config.toml
d_model = 192
experts_per_token = 2
d_shared_expert = 256
moe_layers = [2, 3, 4, 5, 6, 7, 8, 9, 10, 11]
routed_scale = 4.0
balance_bias = false
router_logit_norm = 1.0
init_std_router = 0.0083
lr_router = 0.00133
norm = "layernorm"
norm_eps = 1e-06
tie_embeddings = false
lr = 0.0107
steps = 8359
Below are experts of layer 7 (counted from 0) of a mixture-of-experts language model. Rows are named router (the router's row for the expert), up (a neuron's input weights, with its number), down (a neuron's output weights, with its number) and show model dimensions 0-191. Each number is 128 + 32 x the weight over its row's rms, rounded and kept within 0 to 255. Numbers have three digits each.
Before each expert's rows: a language model's description of what the expert responds to; "mostly gets" lists some tokens that are sent to it at least half of the time. This comes from a sample of Wikipedia text that the model never trained on.

# expert 19
Description: Nationality adjectives and scope words, often in military or government text, e.g. U.S. officials, American, British, national, local, million.
mostly gets: " local", " national", " German", " United States", " American", " French"
router:119124133144078150183179106110127150104145076132089137147128130123120141120149067123053165086139102078144127170176147095086097148185111052154109156162121116116134080123091105084126122159146114138076165133096095117121162102154101103161121134118123162077110093172100162119119099075175173139139167085070113107128121125104146175134145142210172126157174142147148171115121136115180155159155143159168138173102111169099143139173113126120089135118082130136129098094076168118117174188102129120094101166101188156056152165091125145080078067111110186152086112070104155177153067149167124157
up0:168094126049076167148058103111113149084145217136137147111154130154122202139094106106098140145164113119077106172115104130133126132136116107195172135166164107125105111155142211119123116075145151133112140132161136162081112155154066144122225115102161164161098109132132091140144107155135129157135086140118099131098094139089147144098152156172125064138075122138117127141125075112140110129134111105124138074110133113093144092075112096125178171087128175180123081134085147111134159107093124052141143104081108091163109137099198066125177125100123060097180175121163107159116118091104176119
down0:115049153104105171138128098144092148140146119205128110037143188154093098175142176139166055147130122112078130145121049125146115110128177087052100157136115166171098130083089157117169123082113121212129126120094129117085114140117161142104091132048122138114153089117168164149116152150092138129130163143124103176119143253082105114107131135121125145084076147142176139133145138131119136100152143128154134118098140113142101108115163142101143132210143134138146159096097095105146165131177081086130084159097161098155131176133134168133126090153134104111195138144184106114098124116171095147

# expert 28
Description: Last three digits of four-digit years after a split-off 1 or 2, e.g. 1-963, 1-928, 2-015, and also paragraph breaks.
mostly gets: "015", "013", "016", "018", "022", "010"
router:099159145099159102124110109052100132185087137112127182120145079167124197150081152124086179102126183055129086160188141097056132140103141138141145089141194124093138135107221149138140093121182157113155095126127197120078107102160123120128118138179126097123110116098120098133089158135102165131101137086161090098150156161150215152162179144059081122193135126102095113145101191150099183097074129133126114106122118146152117119170145175151104100103075110129117131128149143124098091112146092138111071137103109109165149176162171075098126162076142121110123150107098163144122153146140149079
up14:133086140125102161205113085098121145163144192077201145123163114160102148139128119168101124116152158160116111184195089082097080110137090119198148150154094128100130113102105065169159113095171158061096134148116146169171099129089118183193108113115126139097191120177179130150192173155101139145120111158163138167108145096066089140119088174157109145102127147110174079112142162132100098135132141102075140104115111135129120136170137048166166105143132138150131099136139122130124050089136134150084103129120090163162174152134140177166117120175162080075108164160094098150087169096121120146
down14:124178095087174066087118182098110145140069151103026160141129094136123102072173125138142151119149091088159209126105117137176139147096157144157148120090186139117101120162177179139094103129111151112209172122095106137081104124191159129119102123141200154144115124130119126144028098089105115148071178089165156085149119191198105135157145115104159139145163170159110116138115104119173151127144173148195161121132149126067084101141136163110113098124097087094091100118103148106122121129136179118144170121151140104163120134098117144114134149114089150162112136180147108083075124113172110100

# expert 4
Description: Small numbers, mostly days of the month after "on" or in table cells, e.g. on 13 March, 1 March – 14 August, 25 cent.
mostly gets: "20", "19", "15", "22", "27", "14"
router:141123075112096141071136146122087138145134065159124128127172101166144155142117092150181128083142202128093099161109109199118135101159149142156125163118154113135153122118076100131102136135107085143143182086123061097095123124097101122180127159160105100152174110135112129153155110150134061061148101102164104155198075184146170139138142052162130155180162128088107131102088133126191171112180134151140156138129087153145123102109117154125114068089191150162069170106151151101105174099112138131100068140149128091191155147144185114129095145082116125141145091160155144039086097158163137087
up14:167132117130179127122099124076106122181130069134138084192125124163140096133143113130142146084146187156116147136113150162077199140186209134063079170097136185133149158120168127103147115129158120150116138070118107186133180137162098139144145110165150105141133074120160139143135100111110105105121172106111100053110109116094142135155105091121141142179099158080101144166116102150129111158163109162137078098179150121149130120103093170130112165146186082169103130129171163119176114093091086079185141099183107097115156102053098105102176074111143138131132157134154154097138157109011107119
down14:120120147138086135126121178084176150123159090132151140136149126105119082087171117155069136130153174144097117121126115114122111133137090162118179104121158053169078122109137138135165140135130171163209152077102063125148136097118090138119125063145143144148058108153133160119099142150123154100164174134139155216156123096171149108120148180135156097194167148151148111169179082175213066083116119156129137090119134135109141185062138140126082160193099116151136042121099113137117125152112099182150110162068118100202126090132126125131130101130120097116149172081150124150154083115071089127

# expert 30
Description: Words of change over time, such as later, previously, became, known, has been, and (now in birthplace infoboxes.
mostly gets: " later", " known", " still", " established", " been", " became"
router:115161135145070118153194124150157160155177082146104113152138086083119109132138100143122151170106163070130095111101209100136142125153135151136108121142107173102119134079159120121115097125116112124079095123094080051144125094154168138063132118124143185171148146101109179194073130131136105087172115128122157146123130094152125163146147117122121116174055039137140154072056178142145141127109153174145221143121119170113159145150168151105076113089109129140129127123120053119113166115081111170095097153125078161131120174073132136115106146099185114125093077092112193180173123142129082145
up0:151169117162072088157167150126154046093155134083161084116103169109130138083147137121147140143073213118121082177106181119105108139069236082139119119084171146092129120105081180083132126149131140106070121163141186081156110091126147086132142105146152175163182138121086122166115186085119120149129124136110123113156122067143124188140145104124104136139085176077073187156146152121106101075148113123105178130143164104107118152136167088101145142159143181141101131181148077130153134114105091130161101155130155163118119094126158122127133081121117133150139098101117065122151158161106039144
down0:112118147052158157122156190169099124104173145120143127143076100093159092185112092089146124081107077165128169146132135169142160131108141135067107105180114111124166172140176160091080146074127149121143117152098121143103147121132074100147116135114155117112097142133137055114092125170100156129116147121075109146187118124092133119162116129161197093198065084104154113082107138157153129128136183123109098078134137164093216176071136119127144064093111110102132101090147176109149124183145160166152125137101143120191060166126084160125087161108134141118110166174151094068083113148075172140